Experts of a small language model.
Experts: 96 SwiGLU neurons an expert, a shared expert of 128 neurons.
Below are experts of layer 6 (counted from 0) of a mixture-of-experts language model. Rows are named gate (a neuron's input weights, with its number), up (a neuron's input weights, with its number) and show model dimensions 96-191. Each number is 200 + 40 x the weight over its row's rms, rounded and kept within 0 to 999.
Before each expert's rows: a language model's description of what the expert responds to; "comes after" lists some tokens at least twice as common just before its tokens as in all text. This comes from a sample of Wikipedia text that the model never trained on. Tokens count by the router's weight.

# expert 40
It responds to: Section and table breaks. Double line breaks ending paragraphs before section headings or tables, plus table header cells like "| No.", "| Year", "| Date".
comes after: ".", "\n\n", " =", "==", "===", " |"
gate0,151,201,211,171,177,254,233,228,180,221,291,165,191,201,198,174,173,186,108,248,216,272,215,188,149,131,226,164,207,210,174,200,188,221,221,166,227,219,313,286,204,134,172,252,245,195,196,221,233,122,133,204,230,225,260,277,255,222,229,189,217,143,193,248,236,154,165,227,219,131,261,241,249,146,230,216,179,213,184,95,184,227,194,234,177,205,224,153,197,230,235,199,197,207,186,169
up0,210,185,165,211,267,203,170,185,165,156,167,259,260,273,224,169,164,253,225,191,114,223,149,225,190,210,234,137,231,151,186,171,239,212,151,162,163,200,145,176,231,198,224,178,204,88,156,180,190,141,275,220,169,216,175,183,180,140,193,174,209,119,186,108,252,179,187,238,215,158,159,162,201,197,208,214,266,174,211,240,219,100,204,173,247,139,237,227,245,260,156,224,238,228,201,168
gate1,181,247,179,190,236,220,121,163,180,181,211,180,136,199,162,185,193,177,273,250,208,191,235,181,248,193,183,215,149,155,286,115,215,177,214,158,122,141,189,204,176,171,231,217,283,154,169,179,168,190,183,211,231,195,220,189,223,202,220,154,213,267,231,169,268,248,185,218,180,185,261,218,201,288,117,178,199,256,228,219,172,223,103,292,193,162,174,243,254,219,151,222,240,202,262,200
up1,136,184,116,168,148,211,266,145,137,184,164,220,224,214,155,191,203,216,234,177,232,112,218,184,297,164,204,204,243,215,196,211,265,197,211,215,248,147,153,194,146,248,189,172,162,224,168,194,224,181,175,137,161,254,224,169,213,210,212,232,184,233,215,207,248,179,197,192,168,218,162,180,209,126,247,248,200,191,235,259,164,190,157,168,216,130,191,157,210,191,242,68,197,180,252,196

# expert 17
It responds to: Passive participles, table rules. Participles or adjectives after was, is, are, to be, such as known, released, built, late; also markdown table separator rows "|---|---|".
comes after: " was", " is", " were", " are", " to be", ","
gate0,257,179,159,143,174,220,140,172,248,261,221,192,154,155,266,195,216,182,208,218,210,207,254,242,213,290,217,144,208,258,205,123,224,154,195,194,271,246,147,226,153,224,198,152,222,264,206,188,187,269,201,224,214,169,216,158,183,173,244,135,163,209,241,187,245,213,143,177,190,197,231,277,221,197,151,253,235,250,176,160,247,219,207,196,133,254,211,141,206,206,168,244,175,227,179,216
up0,255,209,186,107,233,181,310,173,272,227,161,200,233,211,166,216,165,188,196,208,242,253,203,130,241,178,243,190,224,208,177,148,146,140,256,71,205,179,177,162,154,165,214,141,272,214,168,176,224,128,197,213,211,266,229,119,301,192,265,223,231,218,200,245,203,211,205,182,176,200,136,152,168,211,186,159,223,198,174,155,241,243,192,168,264,222,238,172,149,208,238,236,209,219,120,128
gate1,262,165,266,269,111,199,159,245,233,203,221,216,175,207,199,214,176,215,175,234,203,281,194,192,233,237,162,242,155,195,176,127,163,164,184,120,196,134,165,127,234,191,220,253,166,195,235,168,235,194,166,226,149,218,197,213,233,166,264,180,136,183,148,175,240,219,189,240,194,203,214,250,124,219,222,230,124,219,142,231,213,214,219,147,191,225,200,223,251,255,220,190,144,218,179,217
up1,204,243,238,225,203,137,221,202,233,208,235,128,230,163,212,196,225,151,227,169,219,165,205,176,130,228,279,183,190,191,119,271,255,222,203,174,204,160,213,210,184,177,210,173,269,228,119,213,204,213,161,156,212,188,170,148,213,231,218,243,113,240,284,223,232,255,244,238,168,236,171,238,225,213,149,162,226,198,127,164,175,201,202,148,240,276,154,177,225,105,274,124,148,145,166,233

# expert 39
It responds to: Table separators before numbers. Pipes, closing parentheses, dashes and age or coordinate labels coming right before numbers in climate, sports and data tables.
comes after: "\n", "0", "4", "3", "5", "25"
gate1,197,240,149,245,103,177,227,180,159,169,180,220,210,228,160,186,214,172,163,206,320,176,201,246,130,153,258,232,165,240,120,207,65,114,183,247,177,148,175,200,245,178,170,220,203,228,236,209,187,176,192,211,236,185,209,164,204,177,204,229,188,149,171,207,203,173,226,167,124,221,135,207,269,196,167,252,243,169,217,206,223,244,196,190,254,152,206,309,229,157,206,142,210,162,178,184
up1,251,194,219,259,99,133,273,208,197,128,180,194,147,286,158,190,245,69,220,248,248,159,143,205,191,161,218,217,230,175,205,208,130,193,176,179,176,185,205,149,218,210,228,232,187,262,213,171,195,189,173,154,259,210,192,142,175,201,226,339,201,145,125,193,195,186,158,209,215,248,168,188,191,228,155,189,235,167,228,196,213,200,176,266,194,193,241,240,221,185,261,214,235,188,180,196
gate2,229,232,198,268,225,198,191,106,134,217,207,195,245,163,246,166,191,174,192,233,166,249,214,200,210,180,255,215,219,193,178,217,215,169,207,213,254,169,178,233,226,224,113,240,263,162,232,204,212,141,178,207,245,202,221,147,262,202,224,154,234,212,193,193,174,154,186,227,195,186,122,167,207,191,203,180,233,131,211,203,160,172,197,198,161,209,178,159,208,291,222,209,202,194,118,105
up2,121,117,198,194,105,181,164,200,229,163,221,208,167,243,226,244,185,188,255,238,77,168,171,205,196,227,129,184,233,167,297,217,242,259,223,244,169,301,226,117,138,213,208,160,167,232,134,195,153,161,265,138,190,188,152,161,135,195,167,305,175,186,217,253,219,113,277,175,173,210,278,163,249,147,259,170,209,205,162,235,215,184,206,202,189,222,253,202,101,180,202,201,219,218,244,234

# expert 28
It responds to: Range dashes and slashes. Hyphens, en dashes and slashes joining numbers in year ranges, ISBNs and scores, and list-item dashes at line starts.
comes after: "\n", "0", "6", "3", "4", "1"
gate1,201,170,200,122,233,307,243,216,96,133,268,233,261,181,246,260,181,249,178,223,170,185,204,184,265,111,190,227,242,239,220,292,244,207,149,181,214,186,144,213,195,212,174,193,256,202,141,230,136,111,223,214,196,226,138,223,156,182,154,234,237,122,228,207,192,98,175,212,171,177,132,193,187,175,181,226,211,171,222,196,213,239,171,151,232,238,214,197,205,253,205,256,190,274,217,220
up1,192,199,231,269,165,100,136,211,224,248,155,139,159,172,174,119,157,211,226,184,201,171,182,241,172,241,168,207,85,189,227,182,208,165,229,191,148,280,251,129,190,233,259,212,145,215,246,172,201,324,164,185,178,223,238,143,235,187,276,181,232,237,201,211,179,284,171,188,220,251,255,194,260,150,226,194,242,191,196,185,175,196,234,254,160,184,206,248,197,152,195,164,286,171,164,213
gate2,250,243,154,183,216,153,263,213,178,167,199,222,132,139,191,154,175,167,220,167,295,204,243,178,231,211,210,153,213,206,171,180,203,121,139,169,228,196,112,169,185,152,209,223,205,294,201,217,186,115,190,242,230,202,244,199,199,131,213,145,162,201,142,265,186,273,178,241,205,241,117,208,221,223,170,218,157,146,240,191,230,233,168,172,252,189,149,231,234,154,219,166,268,214,179,249
up2,146,216,180,217,201,218,201,169,205,184,177,182,163,246,197,234,163,167,187,199,265,119,186,151,181,239,148,213,201,222,255,182,239,227,325,210,233,210,237,201,262,272,210,163,216,220,175,231,245,274,182,197,109,177,182,179,143,255,181,192,227,196,193,288,215,200,261,180,277,192,200,192,206,236,241,197,183,192,170,241,200,148,196,210,201,229,203,202,99,256,160,201,186,163,190,232

# expert 19
It responds to: Nouns after "the". Head nouns and named bodies right after the or of the in prose, such as the city, the film, the company, and Soviet Union.
comes after: " the", " The", " of the", ", the", " in the", "The"
gate0,210,186,206,181,211,190,124,249,217,276,173,238,263,257,199,180,197,178,239,178,240,155,171,183,216,159,195,264,161,214,178,221,226,164,218,194,117,125,194,243,208,224,227,169,240,205,201,168,163,191,215,182,261,134,167,151,227,231,230,280,239,203,139,230,158,225,230,196,189,236,192,251,127,212,194,198,177,243,142,116,274,202,161,166,211,211,211,241,292,205,246,228,149,322,196,186
up0,187,133,230,169,148,190,202,185,143,172,196,222,225,123,217,191,244,290,152,189,200,196,222,258,170,242,98,175,279,188,228,221,213,175,199,225,261,191,219,239,208,238,167,234,179,204,149,165,266,222,145,278,196,187,138,188,187,172,149,167,234,290,203,232,197,198,171,168,102,145,202,161,274,202,211,250,247,161,249,186,192,180,214,106,193,153,227,150,170,163,201,215,198,183,108,151
gate1,175,221,209,214,230,156,191,133,197,219,211,200,242,153,195,230,90,192,212,212,215,189,196,123,296,203,247,165,192,183,203,210,171,301,279,162,123,174,200,269,166,235,184,270,252,182,166,261,279,191,237,204,158,160,221,181,214,188,190,183,132,246,272,178,171,264,128,269,227,239,240,150,239,221,183,292,179,204,222,185,217,206,167,253,279,176,161,164,163,167,146,144,226,172,210,211
up1,209,135,161,153,174,130,169,211,236,180,226,251,246,149,139,202,221,252,263,212,245,237,166,185,259,219,212,249,208,140,67,232,191,212,166,164,168,180,245,224,172,190,244,234,185,141,142,274,198,200,142,151,199,175,238,160,275,169,193,160,276,215,283,168,179,275,238,212,182,229,210,207,174,244,211,198,208,214,159,175,229,206,226,237,281,166,133,186,166,121,230,222,191,171,111,226

# expert 12
It responds to: Infobox field labels. Dash-prefixed infobox field labels and their values, such as "- Born:", "- • Total:", "Population (2022)", "- Language:".
comes after: "\n", ": ", "2", "\n\n", "-", "- "
gate1,259,210,218,209,202,181,218,196,269,242,261,204,190,182,239,256,141,238,144,156,173,212,177,243,228,190,258,247,208,221,242,241,221,194,215,195,169,164,195,177,192,159,151,257,273,264,249,208,221,240,255,206,177,176,214,197,149,158,147,207,160,153,134,178,226,206,195,330,240,151,170,159,185,200,228,204,146,215,217,151,115,197,183,190,209,222,231,192,161,223,201,212,157,101,164,269
up1,201,200,238,205,250,255,167,182,217,134,216,215,196,168,187,239,210,232,239,205,213,267,125,206,324,176,182,218,253,158,254,153,182,209,213,166,178,200,189,179,169,310,212,202,147,247,190,135,162,190,210,152,170,188,182,124,157,178,171,270,301,175,219,270,226,192,158,261,203,186,259,197,138,145,243,156,231,150,205,184,182,275,254,188,212,247,229,236,193,181,195,203,222,215,157,190
gate2,240,173,132,199,166,211,182,225,165,274,196,201,240,156,191,208,160,200,173,198,114,265,187,227,154,198,237,163,256,176,180,185,234,193,224,237,250,170,288,206,238,205,166,226,229,174,285,179,182,105,232,262,192,322,234,258,214,266,208,187,95,263,131,226,156,231,206,261,223,146,173,157,228,213,209,202,223,265,263,266,278,282,185,163,161,214,118,234,256,169,169,214,172,259,154,169
up2,190,262,255,188,241,280,220,98,175,184,209,242,176,186,166,235,159,233,147,137,180,169,144,227,168,161,179,271,159,301,209,147,178,134,113,202,153,214,210,196,172,183,245,239,204,252,232,215,177,227,163,181,222,216,173,105,215,184,158,140,150,213,211,234,142,202,211,228,228,210,186,197,269,94,219,299,162,189,219,143,183,239,248,150,185,175,167,140,197,196,200,155,247,209,199,252

# expert 24
It responds to: Paragraph ends, quote openings. Paragraph breaks after sentence-final periods, quote openings after "wrote:" in reviews, and by or by the introducing authors or publishers.
comes after: ".", " |", " |  |", "\".", ").", "s."
gate0,259,201,245,282,242,186,209,243,211,142,233,284,196,173,201,224,143,155,242,192,190,153,176,189,233,153,331,56,236,227,155,222,193,191,205,176,221,155,248,245,251,216,253,180,240,241,257,168,170,185,130,126,229,220,213,185,210,177,222,197,202,178,210,236,184,229,237,180,201,202,150,240,178,171,251,198,186,214,176,97,170,204,110,195,152,228,232,157,164,180,179,137,188,210,190,110
up0,195,215,180,181,182,293,238,246,165,167,183,226,195,169,161,236,194,176,159,221,219,196,250,199,214,184,198,265,212,138,254,201,206,220,189,230,210,189,258,157,196,106,221,229,180,129,243,188,190,138,219,189,198,168,271,261,201,183,197,318,262,204,165,183,199,211,186,211,214,213,227,192,168,166,171,230,242,183,189,159,200,250,212,197,229,178,185,242,175,220,224,178,212,207,235,213
gate1,226,181,176,228,216,175,179,157,73,190,256,141,210,200,207,220,214,200,169,206,223,253,180,215,270,217,260,228,204,184,247,199,169,187,201,210,187,223,149,210,166,191,184,179,130,196,185,250,185,193,157,202,272,238,245,274,236,237,186,201,206,210,140,224,182,159,201,200,204,234,269,181,242,209,288,221,156,206,209,230,145,168,205,184,195,252,216,169,213,205,169,149,211,156,124,258
up1,150,199,185,233,205,154,177,235,222,196,200,166,159,129,187,260,239,204,186,210,217,152,218,171,142,169,90,198,159,225,168,151,223,204,174,214,251,203,205,202,224,267,158,258,219,193,89,164,198,203,199,188,180,226,181,186,218,134,197,154,228,166,247,230,245,204,232,182,245,163,137,184,197,174,140,141,191,179,264,227,233,252,253,143,186,109,150,237,187,237,176,251,194,251,232,134

# expert 21
It responds to: Sentence-opening words. First words and discourse openers of sentences or paragraphs, such as In, On, The, However, According to, and the comma after "that".
comes after: "\n\n", ".", "\n", "2", "1", ")."
gate1,189,212,221,219,146,259,245,133,184,202,230,150,213,227,190,198,153,201,122,174,188,125,304,213,175,236,244,233,207,222,170,208,235,166,228,253,124,231,280,257,207,258,166,248,267,203,232,207,165,191,224,168,208,179,185,231,236,271,227,212,198,201,196,190,173,237,185,125,210,339,284,181,257,226,199,181,291,263,199,219,217,252,215,208,150,244,182,212,184,179,259,154,183,260,171,178
up1,230,234,181,191,174,231,277,163,203,191,173,174,182,198,202,242,156,247,133,242,186,200,244,251,185,246,217,196,167,182,182,187,210,184,127,298,202,174,218,203,154,253,164,188,231,110,226,153,182,204,170,183,237,181,206,128,222,179,157,227,177,119,209,263,253,233,194,176,159,185,211,173,195,145,153,151,233,123,182,181,169,232,205,172,268,168,165,186,194,182,241,190,183,198,142,156
gate2,200,149,201,222,141,172,209,93,180,215,192,196,203,250,153,132,201,146,134,229,137,204,205,235,230,213,179,140,214,197,242,217,268,183,175,215,171,196,220,147,238,194,166,310,293,191,175,206,227,245,158,142,196,207,193,205,181,231,127,170,149,139,233,164,181,223,200,187,194,201,207,168,126,218,227,201,215,151,265,210,212,209,203,178,215,145,184,218,260,238,237,170,197,215,172,205
up2,186,247,170,162,141,300,204,237,199,235,266,238,272,169,256,215,167,186,267,217,207,185,217,159,148,239,236,273,275,238,209,148,188,243,188,239,193,166,241,212,177,216,143,153,210,199,174,283,208,139,184,189,207,163,222,164,259,305,194,179,277,218,220,225,260,204,236,179,183,232,200,154,256,191,194,236,216,259,171,262,198,230,175,231,213,218,153,161,105,140,178,159,162,241,222,170

# expert 2
It responds to: Year starts in lists. Line and cell starts in year lists and tables, mostly the first digit of years after newlines, pipes, dashes or commas, such as 1998, 2021.
comes after: "\n", "| ", "- ", " |", " in ", ", "
gate1,182,213,268,160,218,167,197,235,152,211,168,128,141,146,191,85,148,224,276,97,234,151,226,135,247,271,181,225,174,179,203,183,172,166,187,175,230,261,224,225,220,211,181,187,191,141,216,194,186,159,182,218,203,125,124,200,143,157,141,180,200,127,251,74,206,224,194,232,209,248,191,121,228,183,186,248,166,277,173,176,254,205,157,240,176,184,242,239,250,228,181,183,230,144,227,219
up1,139,181,90,246,286,211,185,155,246,228,213,213,250,206,199,178,216,184,106,238,212,245,154,207,256,243,275,187,219,163,210,256,216,203,239,184,187,140,254,168,198,188,127,183,193,246,210,254,132,257,143,167,180,258,227,219,182,238,158,213,146,270,184,274,202,157,218,213,245,188,151,242,166,141,245,221,174,129,251,219,96,159,219,137,207,255,150,151,213,154,234,193,168,214,229,119
gate2,281,268,254,229,170,252,234,198,225,186,159,158,165,201,225,173,215,180,162,209,169,237,207,149,211,189,309,150,222,155,197,210,187,176,196,198,220,173,233,200,229,149,237,157,235,240,190,125,234,209,179,199,247,186,143,194,240,185,218,221,211,106,241,207,210,171,168,241,189,177,167,210,229,200,218,191,138,176,286,134,202,260,200,188,160,259,257,171,217,231,263,235,156,217,157,114
up2,270,171,201,233,247,219,159,247,196,176,135,192,146,257,188,166,183,124,139,235,227,171,185,250,285,199,221,212,260,218,200,205,120,153,188,257,158,212,144,136,150,183,144,163,150,302,210,228,189,261,186,171,198,270,165,184,206,203,233,152,130,208,189,207,173,220,118,192,145,212,204,190,285,129,251,173,167,178,236,259,189,183,229,210,249,190,249,146,176,167,203,240,186,187,265,173

# expert 10
It responds to: Year first digit 1. The leading 1 of twentieth-century and older years in tables and parentheses, such as 1912, (1962); also abbreviations like c., No., rev.
comes after: ", ", " in ", "| ", " (", "\n", "–"
gate1,250,208,197,181,221,197,212,214,116,241,169,147,179,210,215,101,151,248,154,213,253,196,199,184,190,320,129,152,229,205,182,206,171,246,138,172,217,188,320,215,199,250,249,159,145,92,221,184,226,244,179,236,178,156,260,207,158,277,128,281,179,202,184,174,234,203,204,157,195,229,244,100,198,191,188,175,181,245,244,225,158,170,222,139,246,270,181,259,213,155,244,202,143,140,178,201
up1,135,156,176,206,107,220,171,285,259,179,263,215,249,173,279,268,198,178,237,150,185,217,165,178,133,181,147,137,185,198,187,149,272,259,207,202,229,153,208,160,160,176,219,181,232,161,191,175,250,196,168,220,119,223,150,128,230,189,189,158,124,228,216,298,174,172,229,164,137,188,215,210,207,251,163,254,239,299,225,256,211,152,201,178,170,213,129,181,189,221,201,273,237,189,259,245
gate2,178,292,195,173,187,180,193,182,168,163,193,186,206,193,173,179,179,190,118,229,244,183,171,192,211,249,201,200,195,179,207,237,180,145,183,248,168,193,184,240,216,180,124,148,178,137,204,272,206,136,180,227,185,185,261,167,211,107,160,169,225,235,166,119,257,224,232,223,230,219,201,232,175,262,301,192,147,197,296,227,232,241,190,198,257,197,170,286,157,214,156,190,179,148,293,269
up2,231,214,210,129,177,194,206,185,207,207,211,220,245,191,212,241,261,252,164,163,104,190,204,149,140,147,252,175,179,152,185,186,190,203,126,243,163,75,210,224,192,266,166,181,237,131,253,252,248,186,190,202,151,244,130,223,259,169,184,247,273,172,198,137,140,173,123,283,254,253,252,179,233,270,184,169,172,207,217,213,222,122,187,149,184,220,161,155,216,236,188,222,186,188,213,205